config.toml
d_expert = 112
d_shared_expert = 384
balance_loss = 0.000842
beta1 = 0.9
batch_tokens = 131072
max_steps = 5281
Below are experts of layer 4 (counted from 0) of a mixture-of-experts language model. Rows are named router (the router's row for the expert), up (a neuron's input weights, with its number) and show model dimensions 0-63. Each number is 128 + 32 x the weight over its row's rms, rounded and kept within 0 to 255.
After each expert's rows: "mostly gets" lists some tokens that are sent to it at least half of the time. This comes from a sample of Wikipedia text that the model never trained on.

# expert 31
router [192 148 124 131 142 150 182  59  43  83  80 122 145  80 132 189 156 119 157 172 115 100  81 148 123 111 185 176 164 116 149 134 171 113 126 153 107 114  72 187 141 119 177  90 130 145  91 103 136 135 172 120 167 132 162  87 152  88 127 127 184  92  96  78]
up0 [198  87 143 137 119 159 137 153  70 114 177  59 146 110  79 119 104 107 129 112 137 177  91 118  66 173 145  70 141 137 101 118 183 124 145 184 105 101 149 140 106 124 125 119 148 118  78 101 132 140 163 134 173 115 141 142 163 118 158 116 135  96 169 165]
mostly gets: " Lo", " Total", " Car", " Air", " Ko", " Bar"

# expert 11
router [151 127 135 136 142 125 111 170 120 143 118  96  67 191  89 124 147 173 107 122 144 219 124 121 127 110 104 127 172 143 138 112 183 153  93 142 130 165 112 145 131 123 154 140 147 134 160  76  87 142 179 128 143  93 126  99 128 158 139 151 114  74 210 122]
up0 [ 75 176 150 197  92 137 108 137 113 159 109 138 121  76  50 162 118 137 110  62  76 130 101 108 166 130  54 131 209 109  96  90 106 110 128 109  97 110 121 141  91 121 133 130 111 133 119 128 151 115 144  88 117 103 115 110 133 115 128 165 144 116 129 131]
mostly gets: "D", "S", "C", "P", "R", "M"

# expert 30
router [162 129 147 147 198 123  97  58 129 127  87  72 141 118 150 140 157 208 122  81 123 109  74 167 101 180 104 206  91 136 152 149 113 116 156 180 128 138 123 164 103 155 131 111 158 137 154 162  75 135 164 134 114 158 132 154 160 146 187 200 170 132 113  98]
up0 [113 127 109 116 112  44 121 110 129 154  85 123 174 100 155 114 150 111 206  77 129 108  56 160  86 120  98 134 109 142 172 179 123  65  86  99 202 162  87 159  95  94  36  93  94 129 111 153 122 150 179 156 152  81 143  85 110 135  70 105 116 127  85 135]
mostly gets: "\n", "==", "===", " ==", "′", " ==="

# expert 1
router [125 118 113 166  80 113 149 194  52 145  85 119 151 139  70 154 111 204 105  95 133  66  67 153 146  58 165  91  87 136 151  88 158 106 142 172 118  97 111 125 118 167 118 129 132 107 200 125 114  80 132 104 126 117 125 127 103 109 130 151 164 143 177 130]
up0 [119 200 119 207 167 161 124 158 119 114  94  95  96 152 114  85 125 118 193  91 105 141  80 107 186 164 139 165 114 156 184 145 127 119 122 158  87  69 139 150 137 132 124 144 138 140 112 128 127 145 175 140 153 127 171 158 127 100 118 122 137 136 144 146]
mostly gets: "tic", " number", "line", " line", "op", " York"

# expert 28
router [144 119 156 125 124 104 112 123 139 103 132  91 108 128 161 123 163 148 146 135 148 102  89 136 168 109 115 199 138 141  89 125 125 150 167 142 149 112 152  94 107 164 138 144 130 138 158  92 167 157 132 112 154 160  78 138 107 103 161 135 186 151 100 143]
up0 [103 178 119 147 106 158 141 118  93  85 153 117 116 138  95  82  96  77 117 114 158 142 124 136  80 145 158 128 177 141 120 130 136 108 193 107 104 122  98 143 100 169 126 184 211 157 100 143 122 146  95 129  96 165 150 148 164  95 170 181 121 122 140 137]
mostly gets: "4", "5", "7", "3", "8", "6"

# expert 4
router [146 139 117 105 126  59 155 112 118  78 125 172  77 160 144 164 112 130 104 125 138 103 140 122 138  97  98 134 144 181  85 122 120 127 148 167 114 120 120 125  96 188 124 114 120 147 154 112  95 150 182 132 119 126 107 172 163 189 142 168 109 148 168 168]
up0 [100 125 127 150 158  76 135 125 132  97 134 141 113 152  85 110 201 118 157 147 182  60 146 133 154 108 121  89 168  82 114 117 138 148  67 203 188 111 107 114 195 137 167 116 124 125 219 165  73  92 143  98 149  63 193 132  99 207 156 107 123 124 104 111]
mostly gets: " A", "S", "1", "A", " album", "In"

# expert 19
router [103 140 159 146 159 137 127 121 185 172 103 149 164 169 132 172 147 108 170  52 147  56 101 181 174 176 133 115 138 103 156 114 128 134 124 163 135  74 100 119 100 101 141 126 153 131 160 112 159 143 105  78 166 153 146 147  93 175 115 172 146 121  79  81]
up0 [108 104 119 155  99 140 134 141 154 137 134 108 156  99 112 129 144 190 142 103 186 124 140 107 180 149 138 122  97 144 110 131 187  94 156 113 148 114  89  64 170 159  84 158  98 107 169 152 159 111 119 126 137 101  66 162  80 180  95 158 130 110 111 173]
mostly gets: "ed", "en", "ect", "ven", "ach", "ant"

# expert 2
router [ 71 137 127 118  95 137 165 156 159 143 119  83 158  84  97 159 147 125 193  77  96 132 119 164 107 102 122 215 148 123 196  72 181  86 189 169 150 136 129 171 166 115 122 144 116 138 200  85 116 167 104  99 128 136  83 147 161 105 122 114 107 121 142 161]
up0 [158  79 103  77 139 168 123  95 132 111 121  96 106 149 121 152  74 121 168 140 133 137 128 146 114 104 118 135 152 120 111 161 196  69 131 207 112  95  98  85 146 148 106 116 158 125 177 120 118 121 132 121 122 132 129 175  87 141 123 180 120 100 207 112]
mostly gets: " has", "et", "se", " had", " also", "able"

# expert 7
router [131 132  54 194 121 135 124 123  58 114 137 126 147 173 161 130 129 141 147 145  89 162  98  93 144 139 111 136 125 199 143 157 122 150 139 183 103 113 100 155 137 166 157 137 181  99 101 136  60 178 145 152 140  69 125 148 127 119 168 155 157  86 160 137]
up0 [142 117 124 138  67 167  70 170  95 138  91 130  47 195 138 126 107 137 147 130 175 119  90 118 122 131 151 120 174 130 147 145 102  92 124 124 122 179 119 179 133 139  86 111 160 202 182  78 142 154 118 111 192 166 176 192 139 127 160 129 133 137 108  60]
mostly gets: " the", " a", " A", " The", " B", " S"

# expert 14
router [ 94 125 109  81  62 151 134 117 116 111 112 113 140 177 157 126 154 130 164  70  66 152  91 131 134 117  89 144 133 131 144 134 115 126 125 126  72 111 132 128  73 145 146 103  88 142 142 130 106 162 198 118 179 122 135 130  88  88 141 158 157 123 109 154]
up0 [ 95  75 130 130 152  91 146  76 117 108 123 144  79  91 166 224 104  96 103 112 129 190  88 112  88 166 135 100 122 109 195 105 108  90 168 158 143 121 131 159 102 124 150  80 176 160  94 170 114 166 133  65  55  96 111 128  93 199  88  95 117 131 106 126]
mostly gets: " ", " (", " [", "\n", "(", "-"

# expert 21
router [181 117 127 158 157 167 105  91 121 125 104 104 151  93 175  80 194 127 235 103 132 152  80 186 123 154 104 198 140 107 173 115 186  67 161 148  95  98  88 137  84 144 141 105 141 131 139  86 119 149 121 174 129 104 145 152 124 162  72 138 113 137 104  94]
up0 [144 195  97  99  97 141 171 114 155 100 101 150 111 115  92 139 123 148 115 114 113  98 142 123 141 157   3 100 170 110  88 121 121 141 141  89 140  77 158  96  82 116 108 189 139  70 101 134 157 133 125 161 121 165 171 161 178 138  76 101 115 147 131 137]
mostly gets: " United", " National", "|---|---|---|", "=", " Democratic", " Candidate"

# expert 9
router [114 191 137 207 156 110 166  69 141 127  99 150 188 123 132 130 159 141 182 135 117 141  67 160 132 126  60 149 103 160 113 157 138 112 161 152  70 102 134 123 184  93 109 126 159 202 151 151 116 139 144 156 197  82 126 116 127 129  80 112 201 136 138 137]
up0 [173 152 102 159 162 147 152 118 133  89 152 112 156 151 167 108 162 160 184  69 116 147 124 145 113 125 114 108  99 114 130  89 146 127 210 202  60  85  91  98 156 173 111  99  80 198 150 201 125 120  59 122 103 112 101 135 139 141  87 111 147 141 132  96]
mostly gets: " The", "The", " She", " Be", " the", " An"

# expert 8
router [146 144  94 185  64 130 153 143 136 128  29 148 173  98 120 127 148  94 155 116 156 100 110 155 111 167 105 158  86 119 142  97 118 127 120 121 154  95 143 141 120  85  95 133 173 128 127 131 176 155  92  91 113 102  98 128 151 124 169 140 191  97 192  72]
up0 [ 82 119 181 105  82 103 120 118 149 160 149  69 131 115  97 127 136 123  70 190  88  80  86 120 155 143 103  95  75 125 133 100 118 159 123 164  72 134 161 134 129 144 126 152  92 102 118 134  93 110 138 107  98 142  92 123  94 120 186 154 184  80 112 195]
mostly gets: " States", " University", " film", " album", " government", " series"

# expert 12
router [171 150 139 155 133 140 147  93  77 105 117 145 137 135 148 156  99 159 159 104 154 111  99 114 146 112 171 150 136  84  78 159 147  90 137 136 101 140 102 154 119 105 136 115  94 130 157 154 147 158 191 169 167  88 135  83  99 169 103 110 145 110  61 161]
up0 [118 101 192 169 123 168 117  96 147 119 108 130 145 121 172 145 147 163 127  77 182  94 112 193 140 140  65 147 151  59 120 156 121 115  76 150 193  96  97 152 167 202 127  53 114 117 222 148 215 145 133  79  64 107 147  91 108 170 200 108 113 131 159 109]
mostly gets: " F", " O", " E", " re", " Sa", " No"

# expert 6
router [189  83  91  95 132 109 121 110 129 160 101 142  61 158 116 131 162 141  79 132 126 124  85 167 183 170 148  83 112  84 104 125 135  90 177  91 110 142 159 135 150 130 126 106  73 137 173 146 132 146 170 130 121 118 165 163 127 164 105 166 118 153 116 152]
up0 [126 176 128 160  98 182 142 178 147 183  82 162 143 152 158 123 205 118 127  64 111 123 111  72 147 131  94 148 172 141 136 113 182 178 110 153 129 115 162  97 160 154 132 136 157 146 164 111 181 148 103 139 113 140 122 132 161 127 120  40 122 136 167 128]
mostly gets: "go", "ba", "bo", "chi", "ru", "pi"

# expert 23
router [108 134 148 137 151  17  91 125 124 134  90  93 142 132 180 116 145  89 125 127 105 132  97 128 123  53 133 215  80 131 107 108 159 104 145 142 127 140 139 148  89 181 119  82 125 127 127 156 113 172 125 152 195 121 104 152 131 123  88 174 220  93 112 188]
up0 [141 154 100 173 163 128 181 165 153 109 133 146  96 140 160 117 126 119 109  88 117 134 143 139 142 138 149 107 115 129 142 135 143 149  90 137 148 121 152 107 155 129 147  72 133 132 119 122 154 183 128 142 144  97 120 102 117 130 140 172 113 134 130 163]
mostly gets: " ", " P", " San", " age", " France", " Saint"

# expert 15
router [ 87 127 129  97 114 159 105  53 101  75 120  67 113 152 161  82 140 162 136 112 116 116  99 149 129  77 165 157 142 155 149 197 120 113 144 145 111  81 155 161 151 184 141 113 100 136 157 101 139 168 182 165 178 149 158  69 136 126  92  84 175 143 135 113]
up0 [208  91 139 156 150 111 121  95 101 121 124  95  95 153 149  81 202 103 116 135 131 132 123 139 128  82 147 118 127 135  96 122 175  74 144  93 160  98 144 180 121 143 167 160 134 153 165  79 125 115 105 202 112 119 165 100 123 130 131 171 140  55 139 173]
mostly gets: " Al", "th", "n", " El", "l", " Bay"

# expert 18
router [148  94 158  93 119 130 116 114 122 114 117 147 118 145 149 127 147 134 149  73 134 127 120 192 141 172 153 155 140 162 147 143 150  90 155 103 119  97 140  87  95 143 150 115  77 222 134 111 151 130 166 160  98  95 185 101 107 174 120  90 175  83 113 101]
up0 [136 164 115 159 148 126  98 129 150  73 149 105 127 166 117 159 157 108 135 115 155 111 174 123 129 144 154 144 133 100  99  41  98 140 130 174  94 116 100 102 163 102 180 125 120  87 136 117  81 115 163 155  96 145 162 150 120  74 188  88 134 126 117 102]
mostly gets: "im", "ul", "ack", "ell", "ig", "lan"

# expert 27
router [108 119 144 139  81 112 152  94 137  78  92  65  77  97 120 142 144 136 113 118 103 115  84 125 163 135  66  87 140 168 126 130 138 128 208 138  82 100 160 152 171 195 160 133 168 120 133 126 117 116 105 132 135 136  99 143 123 186 102 168 123 115  32 158]
up0 [172 167  73 130 106 143 137 142 106 138 133 106 107 141 119 170 145 168 128 127  92 152 112  85  81 114 102 106 168 173 176 120 128  99 146 143 144 128 181 134 130 178 115 110 122 147 163  98  81 111  80 124  92  98 129 153  91 156  90 193 144  93 103 157]
mostly gets: " and", ",", " to", " in", " as", " of"

# expert 16
router [160 121 115 175 152  63  85 146 118 133  87  83  81 122 102 111 115 176 168 108 152 188  55  84 108 129 158 134 143  94 174  91 116 144 190  61 105 111 157 124  95 105 131 146 116 135 209 120 124 131 119 144 156  91 119 148 128 136 117 105 115 133 112 129]
up0 [ 85 112  84 197 105  74  73 131  36 153  79 146  73 145 100 128 140 142 105 104 137 148  86 137 161 131 121 107  81 160  77 151 141  60 126 164 117  69 175 130 101 142 141 176  90 186 123 115 115 183 181 114 177  80 170 116 136 178  89 149 111 120 136 126]
mostly gets: " City", " University", " County", " town", " York", " George"

# expert 0
router [132 111 139 141 145 156 135  98  91 139  80  65 105  89 121 168 118 107 144 158  85 134 139 181 170 163 176 117  76 131 155  84 138 128 103  75 119  99 154  87 138 143 167 136 138 120 106 118 125 118 116 106  65 164 170 144 118 118 135 156 129 100  69 148]
up0 [ 97 134 148 134 112  76 136  79  99 176 146 126 146 169 129 120  72 100 141 162 112  86 138 138 131 146 129 153 149 160 115 115 160 101 176 134 142 171  84 133 132 141 178  89 112  57 162 128 111 137 108 121 145 157 130 155 175 140 195 117 190 145 185 123]
mostly gets: " his", " her", " their", " un", " where", " would"

# expert 20
router [105 144 171  76 123 104 146 140 130 115 165  92 111  76 152 135 124 153 133  35  83 101  58 110 139 160 122 119  70 116 185 102 119 163 103 179 105 105 138 141 142 121 128 115 141 143 139 134  88  95 129 139 117 159 154 191 102 179  86 119 154 129  85 129]
up0 [156  97 145 145 110 109  96 159 141 104 115 108 140  94 102 147 140  79  59  81 139 181 170 102  97 141 184  98  88 107 121 114 172 106 121 161 166 123 196 118 122 154 136 102 106 138 129 141  84  96 137 108 140 136 108  90  74 137 179  90 138 110 117 179]
mostly gets: " with", "ing", " is", "ting", "ling", " being"